Experts of a small language model: 32 GeGLU neurons an expert, a softmax router.
Below are experts of layer 3 (counted from 0) of a mixture-of-experts language model. Rows are named router (the router's row for the expert), gate (a neuron's input weights, with its number), up (a neuron's input weights, with its number), down (a neuron's output weights, with its number) and show model dimensions 0-191. Each number is 200 + 30 x the weight over its row's rms, rounded and kept within 0 to 999.
After each expert's rows: a language model's description of what the expert responds to. This comes from a sample of Wikipedia text that the model never trained on.

# expert 14
router,171,263,162,180,244,233,210,177,242,186,166,194,241,229,160,202,182,219,224,220,259,205,242,212,203,208,215,190,268,191,208,184,204,194,196,207,148,207,240,240,202,195,174,226,212,144,192,175,224,184,198,195,182,147,243,204,205,191,226,149,188,224,276,192,211,191,214,224,132,245,267,177,183,185,203,203,247,220,174,140,208,150,142,183,205,219,222,205,165,187,187,201,241,199,123,200,211,212,194,195,190,190,145,227,163,145,218,204,206,202,220,205,186,234,265,195,234,150,216,208,233,214,163,171,173,211,256,205,198,204,192,187,253,230,189,219,223,217,197,210,183,197,188,227,193,152,219,238,198,174,259,169,128,213,222,187,201,184,160,207,235,168,208,188,270,232,205,274,206,141,192,213,151,155,177,220,185,196,162,201,208,180,206,187,180,209,170,227,194,221,180,196
gate0,168,215,238,231,177,171,227,192,173,169,215,202,233,221,220,193,148,177,166,233,190,220,222,238,185,206,155,209,224,202,194,198,217,188,218,169,164,219,217,191,204,169,249,210,180,137,198,198,205,192,224,232,179,193,263,193,269,251,205,190,207,198,210,172,177,240,220,197,172,160,169,190,225,209,149,203,164,198,236,217,233,165,179,224,224,201,267,202,176,205,187,171,271,193,139,210,158,182,240,168,191,143,156,184,248,213,186,188,189,185,171,215,196,226,180,228,163,155,191,219,253,252,210,215,199,203,186,139,175,199,197,230,140,194,166,302,203,220,233,186,280,214,206,217,210,159,176,231,196,190,245,235,213,188,168,170,177,259,193,190,234,201,165,208,171,155,215,236,270,161,158,184,158,209,184,224,163,169,225,201,192,177,212,151,205,226,175,182,184,195,207,175
up0,184,205,189,183,162,169,234,232,171,204,194,201,228,264,189,164,182,158,238,203,177,192,190,226,217,210,170,165,233,159,195,219,216,117,158,184,180,220,151,192,206,185,235,202,202,162,204,212,212,198,175,239,206,183,203,181,170,205,200,241,207,235,225,217,188,192,221,234,148,205,211,223,205,198,156,183,184,218,207,175,197,170,201,240,237,147,213,225,188,204,246,192,213,146,151,241,156,215,278,187,175,164,115,190,202,233,178,215,231,208,166,187,199,231,201,178,259,169,182,174,238,230,266,186,208,173,216,193,224,231,235,221,219,163,208,249,257,189,249,233,230,166,220,152,178,180,202,192,249,148,206,224,135,193,248,138,197,165,186,199,220,204,183,175,157,209,166,229,259,178,168,189,207,241,231,262,176,192,239,203,178,184,187,185,235,216,250,183,204,178,176,172
down0,207,213,213,207,145,184,170,224,191,215,174,184,212,177,276,195,229,200,218,228,217,152,187,215,219,185,197,263,167,211,203,205,242,184,209,175,147,204,173,212,196,182,167,145,179,200,177,110,201,209,195,185,175,196,249,176,237,260,165,215,211,215,171,177,223,207,208,207,220,191,204,198,199,182,223,186,178,175,205,168,198,194,194,272,197,160,272,165,200,257,225,209,234,159,163,226,208,176,151,206,210,231,209,207,211,229,195,194,180,162,227,177,201,203,228,248,159,250,216,218,166,240,223,279,222,198,225,179,188,190,203,189,226,177,205,263,162,165,290,184,195,248,209,229,121,158,158,248,196,201,194,241,191,120,219,204,186,201,138,220,197,181,207,178,190,192,192,172,240,155,194,192,202,195,232,229,171,168,195,197,183,186,170,145,232,218,194,227,169,179,203,232
What it handles: Clause-introducing conjunctions

# expert 31
router,207,228,153,188,213,249,196,182,186,208,188,200,234,197,165,189,172,235,223,202,279,209,184,194,219,155,212,226,219,193,199,187,209,207,193,171,159,218,215,291,210,200,180,199,218,169,163,210,218,180,196,198,143,153,261,139,193,185,214,153,186,199,257,188,234,213,182,193,197,179,246,237,198,211,218,194,166,214,174,201,234,200,180,200,229,212,249,202,180,199,142,245,255,209,229,202,164,237,241,247,268,201,126,245,199,188,207,152,203,202,205,181,222,254,213,192,219,140,205,187,228,231,250,173,182,213,174,162,160,197,192,187,218,240,196,186,212,232,184,199,207,157,128,216,173,136,159,214,180,168,261,191,144,225,233,230,200,186,150,223,200,174,226,229,227,224,135,219,238,196,162,194,191,248,176,231,203,223,213,215,260,210,198,180,201,223,171,222,204,214,221,186
gate0,180,221,204,220,181,247,238,162,188,200,157,194,196,219,170,144,216,248,143,187,208,231,152,210,241,194,199,211,154,198,164,180,148,158,171,255,141,198,164,161,219,212,194,211,141,198,167,209,209,181,212,190,233,189,139,176,179,166,186,208,235,254,215,230,184,189,181,159,197,146,181,196,213,243,176,185,230,182,184,198,180,201,224,200,224,231,191,186,172,199,172,130,246,178,188,175,225,192,185,182,212,165,211,165,216,163,203,234,227,245,152,209,255,215,189,195,224,189,185,198,168,229,236,211,127,201,143,207,207,202,152,191,187,172,150,228,193,224,201,196,213,199,189,230,170,165,267,154,209,215,235,144,243,245,213,182,185,182,166,220,225,239,140,141,245,258,221,165,196,201,191,224,182,200,221,238,182,178,168,176,244,175,182,176,220,199,180,180,132,182,224,211
up0,165,208,164,133,177,205,223,180,224,170,204,172,198,135,178,276,200,190,138,223,195,175,235,205,220,186,184,193,208,242,177,194,197,222,155,205,169,229,222,199,155,168,245,197,269,242,250,197,217,188,244,191,144,223,197,229,167,187,189,192,217,161,201,200,205,204,154,118,199,188,235,218,195,169,221,186,195,174,252,209,193,197,181,218,169,191,199,178,217,219,186,236,146,226,182,224,195,208,230,209,190,212,201,196,191,199,229,204,189,166,231,256,156,156,223,228,231,167,236,193,217,269,225,208,222,224,192,190,250,232,224,153,205,198,173,202,221,166,199,219,247,173,183,176,177,197,190,175,139,232,214,223,197,189,210,177,127,289,229,213,175,208,216,191,196,185,219,215,148,151,185,248,177,198,157,212,198,220,204,209,217,190,217,134,183,139,275,221,195,160,172,207
down0,226,168,194,215,202,230,163,230,280,231,208,211,217,158,236,212,201,162,212,196,213,152,248,211,191,199,226,208,176,236,184,172,166,172,169,185,243,174,196,222,210,198,227,178,217,172,224,206,207,231,176,191,153,233,233,272,201,227,180,229,158,209,167,168,278,199,181,130,211,188,168,203,160,230,195,191,139,172,226,155,165,246,167,205,213,223,210,246,239,158,209,180,181,188,251,192,156,219,219,170,261,207,247,185,211,206,150,212,163,210,220,228,184,187,188,279,217,220,206,238,230,179,225,188,193,162,248,180,201,225,230,194,157,188,209,219,161,222,206,200,162,222,165,189,217,141,162,228,195,152,192,228,215,153,210,214,138,198,196,214,205,220,285,227,169,209,191,193,202,196,243,187,144,191,152,176,167,215,225,229,208,179,237,203,183,236,196,176,234,169,178,181
What it handles: As and comparison words

# expert 26
router,260,208,198,155,230,243,217,190,237,257,149,197,230,202,219,189,197,216,204,148,225,215,222,207,209,166,232,212,217,218,239,196,157,211,162,197,172,228,256,198,205,223,211,186,225,196,178,127,221,177,189,181,180,149,236,197,203,163,255,144,189,213,231,255,192,200,207,193,210,182,195,217,146,191,203,224,178,199,165,170,225,188,105,146,202,218,182,183,228,200,177,152,208,179,171,209,168,188,247,178,222,179,151,231,163,218,213,186,222,168,163,210,221,276,190,205,229,176,212,180,231,235,214,175,175,206,257,214,221,144,237,191,227,213,178,206,219,214,161,182,184,232,164,234,181,161,232,248,189,183,229,179,112,215,210,189,183,157,172,177,204,218,153,231,229,235,172,209,233,168,196,189,251,180,194,240,208,205,279,225,213,220,229,150,177,195,176,218,199,182,154,204
gate0,151,162,193,209,203,272,197,202,225,190,213,217,182,192,184,218,125,170,245,162,184,223,208,141,188,224,144,211,189,216,230,156,211,172,192,249,203,154,181,168,201,220,175,260,167,193,238,195,197,262,184,221,192,239,218,288,236,150,190,204,186,223,207,259,242,171,217,169,165,246,208,169,182,156,259,170,226,258,140,214,208,219,231,134,220,229,189,195,189,202,203,225,187,196,202,166,206,200,182,186,263,186,217,176,223,175,198,210,202,202,205,218,200,196,173,204,174,215,235,246,177,200,194,172,174,135,175,237,158,191,178,207,182,231,135,175,207,222,204,165,238,202,193,226,176,190,201,224,241,189,218,254,166,212,177,184,230,198,173,169,219,247,168,130,185,168,256,157,179,213,225,208,197,220,237,174,205,177,202,185,186,239,217,219,219,249,239,204,216,165,179,194
up0,184,253,164,233,211,123,170,241,222,134,181,191,258,170,173,179,213,218,183,227,196,204,188,229,206,147,207,216,199,143,245,172,161,178,148,189,215,173,183,207,176,218,203,177,234,216,216,157,202,241,201,171,162,172,173,221,167,229,176,218,165,209,192,163,156,189,189,204,178,180,233,174,232,209,191,216,219,155,238,191,177,180,190,177,168,193,222,185,194,174,190,189,216,228,221,173,212,239,141,197,154,228,224,173,138,171,238,157,156,191,241,185,159,131,249,234,225,218,185,132,207,172,219,239,219,212,252,114,211,251,188,188,265,203,164,226,183,201,191,175,143,223,240,161,220,186,208,172,194,175,209,173,251,189,202,176,213,197,195,218,200,206,238,228,236,186,188,209,204,236,213,176,237,175,147,200,203,152,202,217,212,205,237,184,171,194,222,171,134,213,203,170
down0,219,182,185,237,159,203,218,202,179,200,159,145,194,201,177,204,199,239,187,191,206,158,214,252,207,181,140,247,170,205,171,210,194,217,181,234,159,227,209,185,215,246,211,218,226,176,241,207,181,281,180,264,215,230,147,207,186,171,177,204,172,268,183,236,191,164,203,207,203,143,213,168,195,226,174,215,201,210,231,194,257,247,144,239,294,188,226,206,183,191,236,212,212,175,254,199,179,248,216,192,142,206,180,217,186,228,228,195,171,160,203,171,197,125,185,231,232,212,189,182,175,194,207,190,192,182,222,181,225,255,203,203,227,191,187,171,183,190,210,200,204,234,221,204,266,184,226,256,221,188,209,196,189,229,155,184,176,219,195,169,190,256,169,232,236,168,256,198,202,205,178,163,184,121,206,232,249,186,203,163,192,178,201,179,193,133,161,216,171,155,178,221
What it handles: Word-initial consonant clusters

# expert 56
router,196,229,198,195,197,173,183,178,217,174,208,187,210,230,195,209,217,214,194,166,239,227,246,196,204,130,190,193,214,206,226,205,203,186,117,183,208,234,242,237,193,164,193,223,220,202,183,190,242,172,202,211,202,137,223,217,215,178,235,151,174,186,224,193,180,238,187,209,140,185,223,234,123,176,197,230,212,187,174,177,271,153,90,212,214,212,222,192,232,209,172,172,260,170,138,220,209,207,233,259,173,204,177,249,201,198,196,145,231,152,196,221,239,180,204,202,184,182,201,163,262,229,237,211,219,193,229,260,167,169,205,215,190,205,237,245,204,229,165,160,188,227,186,213,199,201,186,227,149,177,210,231,210,232,215,169,144,233,151,145,232,201,174,225,231,247,236,224,236,190,142,190,264,203,192,179,207,228,237,187,193,211,234,190,190,201,195,205,168,205,191,221
gate0,245,248,245,263,174,190,151,161,149,214,172,196,157,214,196,213,227,158,209,226,205,183,208,209,201,212,181,203,201,163,236,195,201,204,197,187,222,212,194,224,140,159,189,175,161,181,205,163,210,200,208,195,213,177,208,233,252,231,200,244,165,160,152,267,197,214,193,229,223,175,154,176,220,197,194,178,256,186,236,192,189,208,220,199,211,171,226,230,224,245,190,214,201,174,163,258,182,264,222,211,200,159,157,232,213,182,200,185,208,168,230,188,201,210,221,154,180,182,211,192,249,228,218,228,158,136,157,226,214,136,217,235,164,176,239,198,214,219,204,204,114,259,204,217,209,200,202,246,180,220,210,208,184,162,143,217,120,178,228,180,237,204,197,244,182,237,211,179,207,180,219,157,234,226,155,177,178,222,165,180,167,274,202,195,193,196,210,239,206,176,181,264
up0,236,220,232,222,231,203,194,222,210,208,212,154,166,244,216,226,223,236,205,181,223,139,214,200,205,229,167,200,182,174,190,209,180,179,211,203,204,239,230,192,183,214,268,243,167,150,232,207,210,191,204,205,204,183,185,250,265,284,236,206,194,185,244,214,159,136,151,181,186,229,150,177,191,218,226,167,228,230,236,236,187,168,243,217,155,173,221,196,223,246,143,174,197,203,162,215,184,179,194,229,208,176,216,182,152,215,189,154,221,202,244,184,192,163,247,185,169,196,282,195,175,206,227,231,242,207,162,235,200,243,149,238,216,173,184,181,225,146,206,226,192,231,158,220,191,207,180,201,232,202,195,204,125,212,153,203,188,203,201,229,203,230,292,211,191,243,211,192,221,190,224,166,155,227,204,202,187,155,153,230,207,163,238,263,166,210,205,204,209,192,205,210
down0,228,146,241,211,207,159,200,170,205,155,191,242,164,192,205,255,184,207,172,177,231,168,200,213,222,208,211,191,197,251,249,200,215,226,202,158,166,198,271,182,175,196,190,180,214,183,185,220,141,208,160,176,205,195,253,227,276,256,162,230,153,164,196,147,227,232,185,141,235,194,195,196,214,186,253,180,199,182,190,211,210,179,213,189,192,220,204,229,204,219,180,253,229,205,175,177,248,189,185,236,163,199,222,201,153,259,194,187,201,165,173,198,185,199,208,196,189,152,183,202,199,202,236,249,146,229,108,168,233,189,226,211,234,181,218,197,221,188,232,140,135,221,156,208,177,224,223,216,162,216,170,221,211,226,185,173,199,224,211,168,223,190,197,104,179,178,220,156,165,228,217,223,210,205,202,247,232,215,178,200,146,193,198,276,213,239,190,224,219,219,213,195
What it handles: Name-initial syllables

# expert 54
router,239,205,177,142,230,193,193,217,193,200,210,208,197,256,206,214,198,219,182,181,246,226,172,181,194,95,263,192,248,194,218,239,184,212,169,220,194,246,209,259,191,194,204,196,196,143,156,172,222,211,187,222,178,177,243,212,224,183,269,184,176,227,235,251,188,218,173,212,157,171,183,192,160,202,203,221,203,195,184,174,247,167,188,147,229,228,161,192,193,219,130,202,226,236,110,188,215,236,208,218,228,255,187,243,177,158,176,193,184,192,140,220,248,256,233,168,208,204,191,179,192,227,205,232,179,191,211,220,185,175,224,211,229,233,191,203,208,188,180,175,202,184,154,202,161,147,173,201,208,168,228,184,187,225,187,153,129,166,195,170,176,170,173,223,238,209,146,258,258,208,193,195,203,191,167,230,192,144,181,225,220,207,211,200,143,199,175,227,213,174,206,202
gate0,239,196,197,184,266,226,190,232,174,148,220,174,240,218,230,196,232,219,209,164,216,199,163,153,183,219,176,172,169,176,216,228,192,194,214,222,210,166,197,157,168,188,205,208,138,167,229,189,144,125,228,203,135,193,186,192,269,236,162,195,212,159,134,209,174,189,209,202,222,244,244,185,187,138,197,202,195,235,236,178,198,222,214,178,245,178,210,144,221,257,195,195,202,237,203,212,229,234,225,165,201,151,196,194,214,208,151,226,232,243,181,208,193,183,197,158,204,208,154,238,164,195,206,264,219,167,151,176,193,175,206,140,222,167,263,223,208,201,204,194,191,252,183,219,157,225,180,153,221,192,198,185,209,201,228,201,157,193,214,166,195,259,231,209,264,207,161,184,182,239,210,186,156,217,203,210,183,178,177,192,216,161,158,233,175,203,180,199,238,258,255,171
up0,223,194,172,137,209,230,223,211,236,270,175,189,188,167,218,202,193,224,170,219,153,134,174,217,179,164,256,229,161,225,217,231,216,185,155,231,173,206,206,194,229,227,198,196,226,190,145,229,210,160,218,225,239,185,187,200,165,207,233,169,207,197,166,218,174,212,199,187,203,205,148,169,208,200,197,207,199,216,253,215,241,235,204,177,188,216,187,146,195,205,220,241,196,262,147,242,190,250,213,175,136,172,215,181,241,207,210,160,212,226,137,197,162,192,187,209,197,223,187,218,214,215,175,208,151,200,206,210,150,178,222,209,239,177,187,188,236,200,202,213,223,226,240,212,241,211,194,187,180,163,181,196,193,131,227,233,161,200,239,173,172,241,190,200,194,110,239,212,184,205,219,275,204,190,184,192,172,168,222,225,208,168,213,206,250,207,277,230,97,208,219,237
down0,215,157,206,216,228,224,222,229,213,202,166,168,165,175,205,222,190,186,232,245,204,200,221,212,177,184,212,243,199,202,218,129,210,197,241,202,227,230,207,226,197,231,168,161,184,212,130,189,221,214,167,178,164,190,157,234,237,149,224,200,230,258,219,189,224,164,180,204,226,163,203,209,143,187,195,194,198,167,218,168,265,209,206,182,153,133,224,288,214,225,203,134,195,169,174,221,178,200,231,188,193,208,186,253,154,188,162,250,192,180,224,199,214,195,227,186,238,235,225,225,171,218,175,171,218,194,219,216,193,225,178,243,133,221,177,178,227,221,249,231,184,204,193,196,167,234,193,205,203,244,173,129,207,188,205,238,213,194,166,224,184,281,197,177,198,239,245,275,156,163,175,220,161,156,153,198,231,175,177,186,171,182,198,185,187,220,133,195,200,233,198,212
What it handles: Past participle endings

# expert 57
router,217,224,178,192,198,208,214,174,214,205,187,232,231,205,220,205,204,223,196,198,265,221,180,212,189,101,260,224,254,198,208,187,200,220,159,141,193,195,223,258,224,172,228,204,208,199,203,191,225,187,209,170,157,148,239,218,162,166,225,184,197,201,226,180,231,237,172,182,150,238,179,161,190,173,211,246,211,189,199,189,241,166,133,162,201,243,245,171,238,169,186,213,202,198,236,183,200,251,224,194,184,263,134,235,183,221,204,196,173,188,129,236,217,285,213,234,192,152,210,208,241,159,159,200,205,199,188,241,201,200,213,192,201,221,212,216,197,221,177,130,262,243,147,264,200,209,165,228,179,205,207,146,196,196,227,174,142,169,208,218,197,205,197,257,199,212,200,256,204,205,208,216,143,227,174,208,188,234,224,177,196,189,209,166,192,174,180,242,187,192,188,186
gate0,268,220,223,183,154,219,228,184,189,205,185,214,232,156,233,195,185,187,201,197,177,196,208,161,181,199,263,222,197,218,153,237,240,255,223,200,187,204,173,218,249,196,210,171,210,241,227,116,192,125,236,165,196,170,178,212,224,196,245,192,195,225,157,172,240,220,219,249,242,182,202,186,177,132,195,200,194,227,231,156,191,151,238,216,241,237,210,152,149,157,146,182,268,225,231,195,159,175,171,169,210,202,193,205,189,196,233,209,253,210,197,200,253,181,227,236,153,279,202,177,191,213,176,218,193,184,153,190,244,195,194,181,214,167,234,226,250,189,226,210,200,222,217,196,155,163,208,220,206,177,199,187,206,166,226,177,236,184,177,201,223,179,234,254,214,250,191,220,160,134,208,201,178,215,222,214,191,237,152,199,205,163,255,217,217,232,214,185,226,165,200,226
up0,274,177,224,183,209,213,197,204,217,137,213,205,192,215,240,237,113,215,207,194,215,199,176,175,148,229,252,185,221,168,172,192,199,234,173,194,134,215,243,183,166,211,192,235,211,209,190,224,204,203,205,224,164,229,188,213,177,153,238,216,149,146,189,249,151,203,217,168,189,206,208,194,226,243,200,201,224,269,208,220,224,200,252,190,184,195,185,232,223,234,160,173,262,201,215,212,268,233,221,177,182,205,215,193,249,191,199,227,122,223,241,176,208,206,182,201,162,197,216,171,185,181,215,208,198,190,200,151,169,209,204,194,209,217,193,199,109,224,211,185,189,192,253,219,163,174,209,237,251,136,176,167,205,205,215,201,169,174,232,228,175,226,191,232,252,176,224,176,172,221,134,236,236,163,167,203,244,206,219,150,222,224,216,231,192,155,192,243,232,232,223,218
down0,282,196,216,162,180,155,204,266,192,205,187,179,231,191,236,184,161,201,188,209,224,183,198,210,205,187,191,215,165,145,162,169,182,245,181,183,186,169,230,138,236,257,183,220,246,208,204,203,209,180,221,235,198,143,216,260,221,195,208,239,201,191,220,163,217,210,230,201,170,173,239,212,184,202,219,224,202,247,171,226,165,212,203,236,207,194,185,230,203,208,237,177,178,245,215,241,200,227,190,188,196,193,171,209,219,197,159,225,225,194,244,155,192,148,216,167,200,230,185,178,174,240,180,210,139,240,179,168,233,193,226,198,218,193,159,172,204,208,230,250,200,167,202,199,183,146,210,207,166,165,178,159,178,221,173,264,209,192,174,186,207,227,172,211,262,203,217,234,122,192,180,202,240,230,196,183,182,204,90,192,129,194,262,204,174,170,192,258,213,243,218,161
What it handles: Accented letters in names

# expert 61
router,174,257,173,165,186,226,222,231,212,147,227,231,227,182,162,208,162,206,190,171,232,214,237,152,216,134,241,166,228,206,197,225,162,215,157,178,257,227,206,299,208,203,247,225,210,163,184,164,215,186,195,175,153,130,241,173,201,151,244,160,160,175,240,231,205,197,184,192,204,171,234,240,179,149,213,199,173,215,208,151,285,146,141,161,191,220,167,203,195,181,183,200,215,157,182,185,255,224,238,232,143,183,197,251,206,217,172,186,199,150,166,196,219,278,215,196,184,173,198,177,220,213,210,157,198,235,231,239,175,199,225,214,229,240,231,181,199,242,185,205,172,190,168,211,205,172,226,234,181,200,202,184,189,213,237,191,189,221,148,220,179,220,226,204,234,171,193,210,203,211,216,202,210,160,190,205,229,156,210,195,221,211,212,187,163,229,160,205,201,198,233,161
gate0,181,216,204,209,171,189,195,217,241,226,208,174,203,262,186,286,213,213,189,188,208,177,183,228,190,145,204,119,158,194,246,228,150,182,194,208,190,224,215,222,225,182,263,225,173,247,204,263,184,220,166,222,171,220,227,256,172,193,182,192,229,197,269,166,204,191,236,144,256,227,205,218,188,171,216,217,167,140,193,202,223,251,195,243,186,221,191,218,192,186,216,155,197,200,218,188,189,163,179,156,240,200,181,220,157,216,194,198,250,212,196,147,237,178,167,207,206,237,198,174,267,199,202,158,191,202,247,191,211,182,179,160,222,238,216,183,222,218,200,144,237,180,188,197,219,196,202,181,167,211,208,210,210,154,243,191,197,243,238,154,265,187,231,171,244,204,181,254,218,192,219,227,176,204,115,194,227,159,167,225,189,266,205,249,194,208,196,197,184,214,175,183
up0,262,249,230,159,218,181,204,160,173,214,179,219,176,201,202,195,180,236,195,215,202,176,189,212,149,185,230,170,211,177,162,209,187,207,153,218,200,195,217,166,179,257,174,200,233,148,189,151,186,208,209,214,262,173,186,178,209,202,179,219,202,217,218,181,158,204,289,195,192,190,178,172,202,211,211,208,174,203,171,193,209,166,156,126,253,169,214,143,221,186,185,257,234,200,182,196,230,157,240,200,164,240,237,136,211,209,196,185,183,172,223,208,156,215,240,177,186,211,187,203,219,214,220,256,147,192,137,212,170,199,194,252,156,179,202,223,183,190,206,225,177,184,234,199,196,201,189,232,221,184,169,185,198,210,204,225,134,175,177,161,216,110,240,179,163,244,226,185,205,172,146,208,192,201,246,214,183,240,143,135,220,164,253,216,227,192,144,193,210,168,173,231
down0,167,228,208,125,195,222,193,236,174,209,225,196,236,126,166,275,189,215,182,190,202,213,181,213,217,186,233,163,257,199,213,151,214,196,175,214,199,184,167,197,113,213,210,185,174,239,131,185,214,190,187,181,141,166,241,213,174,212,239,229,224,212,198,253,226,189,230,238,176,222,173,237,231,178,243,200,240,212,181,191,186,190,182,185,179,177,193,211,211,169,235,201,249,196,201,156,189,227,211,195,183,246,188,166,206,181,196,235,172,146,128,193,167,178,205,202,272,225,186,119,233,253,180,203,174,222,255,270,157,159,182,239,220,185,196,176,187,196,211,188,175,206,220,255,198,234,211,189,217,208,200,213,153,178,202,215,242,225,207,268,169,193,173,206,200,277,232,202,173,161,195,213,236,215,187,219,167,184,207,184,194,176,212,167,185,208,169,163,188,196,198,170
What it handles: Numbers before units

# expert 28
router,213,220,198,180,241,188,191,154,217,242,171,198,200,228,230,182,161,255,202,239,260,224,238,198,202,160,216,187,216,221,220,188,202,174,193,223,217,194,214,282,186,227,195,217,204,152,183,165,231,146,179,190,197,133,222,179,154,210,210,135,188,184,197,152,211,204,178,168,175,200,214,209,172,195,173,228,237,197,193,160,276,175,89,154,172,194,136,245,241,205,132,209,231,236,201,188,219,187,247,229,169,238,196,200,200,197,209,198,235,200,168,209,224,177,233,217,177,167,202,189,221,255,200,167,224,257,249,204,222,191,185,205,188,235,205,204,222,211,222,157,148,182,161,224,147,141,169,237,165,213,217,154,199,230,199,209,201,185,197,200,201,235,150,214,208,233,181,237,240,214,152,201,153,200,182,215,200,192,241,193,201,188,170,213,166,209,176,244,181,166,163,195
gate0,197,183,189,133,244,178,191,204,188,230,163,207,189,259,250,183,249,210,272,219,224,210,195,265,160,211,186,166,153,196,206,160,229,189,207,206,178,207,139,157,179,170,223,260,174,225,252,209,212,232,200,173,205,265,143,229,183,189,172,206,145,228,199,197,210,208,164,197,178,232,188,172,137,166,154,163,224,201,262,166,221,180,227,215,158,214,188,190,203,211,179,206,171,225,156,212,197,139,191,151,146,178,146,206,230,228,242,202,196,200,199,237,225,232,193,170,216,167,235,177,198,208,193,145,174,196,227,169,217,141,200,210,206,212,199,182,215,169,242,207,186,246,195,218,174,191,157,180,207,187,198,203,208,200,174,150,202,142,235,139,187,169,203,188,212,196,217,199,238,201,210,193,226,198,199,179,281,226,162,211,205,164,237,216,184,197,164,241,251,243,226,187
up0,204,229,219,238,204,182,230,222,195,229,222,192,245,209,196,212,212,166,145,227,157,259,154,218,252,178,231,185,201,166,228,209,143,173,181,210,144,191,206,206,226,192,173,224,197,192,166,260,180,240,177,200,178,180,220,171,191,211,203,259,260,169,223,194,212,250,173,169,151,178,170,249,195,194,250,136,196,202,171,178,187,240,214,182,217,149,246,194,188,166,189,163,182,163,219,203,212,188,183,239,229,240,255,185,210,197,231,199,264,200,167,216,156,221,197,255,223,242,174,174,194,233,168,202,184,212,218,194,218,205,243,171,155,216,199,130,172,166,195,167,200,185,196,219,216,202,177,188,189,180,161,194,163,182,200,237,212,261,201,210,165,200,243,210,154,194,208,201,195,168,125,210,162,205,225,221,166,140,236,190,158,219,230,149,231,195,259,199,209,266,192,229
down0,198,264,189,179,178,222,232,190,209,193,192,186,186,159,245,188,178,196,209,110,192,138,208,188,220,238,200,223,207,172,248,202,186,218,176,175,199,210,231,213,241,154,186,211,222,160,141,232,193,168,232,246,203,214,221,190,160,183,195,227,187,182,196,152,172,224,195,173,222,233,233,174,245,223,175,220,226,190,158,220,209,241,190,187,233,193,271,257,246,163,177,200,204,180,189,200,182,193,241,220,215,195,228,184,130,187,216,191,155,190,128,222,185,160,208,242,236,222,160,197,181,156,215,146,208,212,218,206,232,191,169,159,172,193,193,177,221,192,198,186,229,252,218,210,244,156,147,232,204,178,219,193,185,159,215,206,145,160,191,167,210,202,214,198,165,193,231,249,260,233,190,183,250,215,204,269,254,204,242,143,192,217,185,185,212,192,157,228,195,252,153,230
What it handles: Mid-word syllable pieces

# expert 22
router,197,239,145,120,219,188,222,172,230,218,150,163,212,210,156,181,187,230,196,215,264,224,217,213,162,158,193,209,201,181,192,230,183,221,223,189,185,251,256,211,226,197,223,153,210,173,212,174,260,193,177,174,220,172,249,170,208,192,208,145,175,217,240,223,207,254,219,224,142,158,198,271,173,174,187,172,207,210,171,128,283,156,156,210,213,178,205,182,229,202,177,225,233,201,194,218,235,209,231,201,195,204,119,222,163,210,185,177,185,194,156,207,221,244,229,208,250,210,186,207,201,220,199,196,211,175,175,260,207,194,175,174,275,224,192,210,158,207,167,167,255,208,169,234,194,168,136,213,218,171,250,191,160,235,232,214,159,204,168,201,202,201,194,188,225,182,203,195,221,163,142,227,178,205,176,221,180,202,206,187,176,209,254,223,180,173,221,235,211,216,218,196
gate0,237,203,202,185,187,198,268,183,197,183,199,214,220,247,222,214,249,189,115,154,194,204,153,211,222,222,233,191,211,188,218,207,239,187,197,233,233,179,232,216,203,156,153,255,212,183,186,196,225,171,194,192,196,179,196,239,172,226,203,206,155,187,200,185,174,188,201,112,185,202,211,206,184,164,183,212,206,266,201,262,179,232,224,238,181,203,163,184,175,227,212,244,179,256,251,169,220,272,205,190,249,186,155,176,239,230,157,187,229,247,168,161,202,269,214,261,209,185,219,210,197,220,178,231,191,197,218,225,240,223,195,191,254,257,186,182,189,208,242,200,200,206,181,201,230,218,179,161,203,200,240,155,221,174,202,215,181,223,186,231,204,171,199,203,225,191,206,159,203,256,178,165,168,140,163,243,227,205,189,218,255,220,224,179,199,243,204,215,272,149,152,175
up0,212,180,233,265,189,153,120,204,190,232,200,206,239,149,155,181,206,147,194,213,217,249,228,161,183,211,192,183,212,195,172,169,227,183,214,155,230,241,161,185,152,203,228,193,238,185,221,195,219,236,187,181,180,206,177,203,195,231,202,185,254,211,184,204,246,174,188,259,177,231,181,162,162,255,242,193,172,182,211,250,245,215,189,185,127,208,241,226,223,227,196,215,213,161,201,194,178,202,204,225,270,220,202,179,179,189,210,182,228,190,203,195,210,144,173,129,176,177,230,171,213,243,210,202,212,223,176,217,176,152,232,232,175,140,180,215,262,204,215,178,157,165,221,151,188,200,236,214,208,178,138,201,191,167,206,209,238,131,185,195,253,260,202,232,243,172,179,205,204,183,233,211,185,243,193,194,151,205,213,223,142,243,207,184,154,188,176,179,177,222,214,204
down0,201,177,219,211,284,218,147,197,217,182,189,188,230,187,202,203,231,184,208,182,189,207,168,204,206,192,157,188,211,179,152,161,154,184,234,155,180,172,178,216,239,158,171,240,238,200,206,203,191,193,261,208,188,195,202,170,251,210,203,257,221,161,135,252,211,192,239,203,235,227,202,234,196,204,206,211,144,203,185,177,218,158,190,230,228,178,236,212,244,193,178,223,203,177,212,208,170,176,181,200,207,147,192,163,257,225,181,204,153,197,222,154,198,203,216,199,152,182,190,180,181,266,285,153,188,192,193,201,207,224,208,204,196,160,245,218,249,168,222,265,169,203,206,233,176,246,197,228,203,168,222,185,199,184,200,185,258,201,163,145,150,198,215,206,134,213,199,191,194,185,249,189,116,191,252,194,199,243,251,221,219,192,195,201,170,191,212,254,175,210,140,247
What it handles: Also and sentence adverbs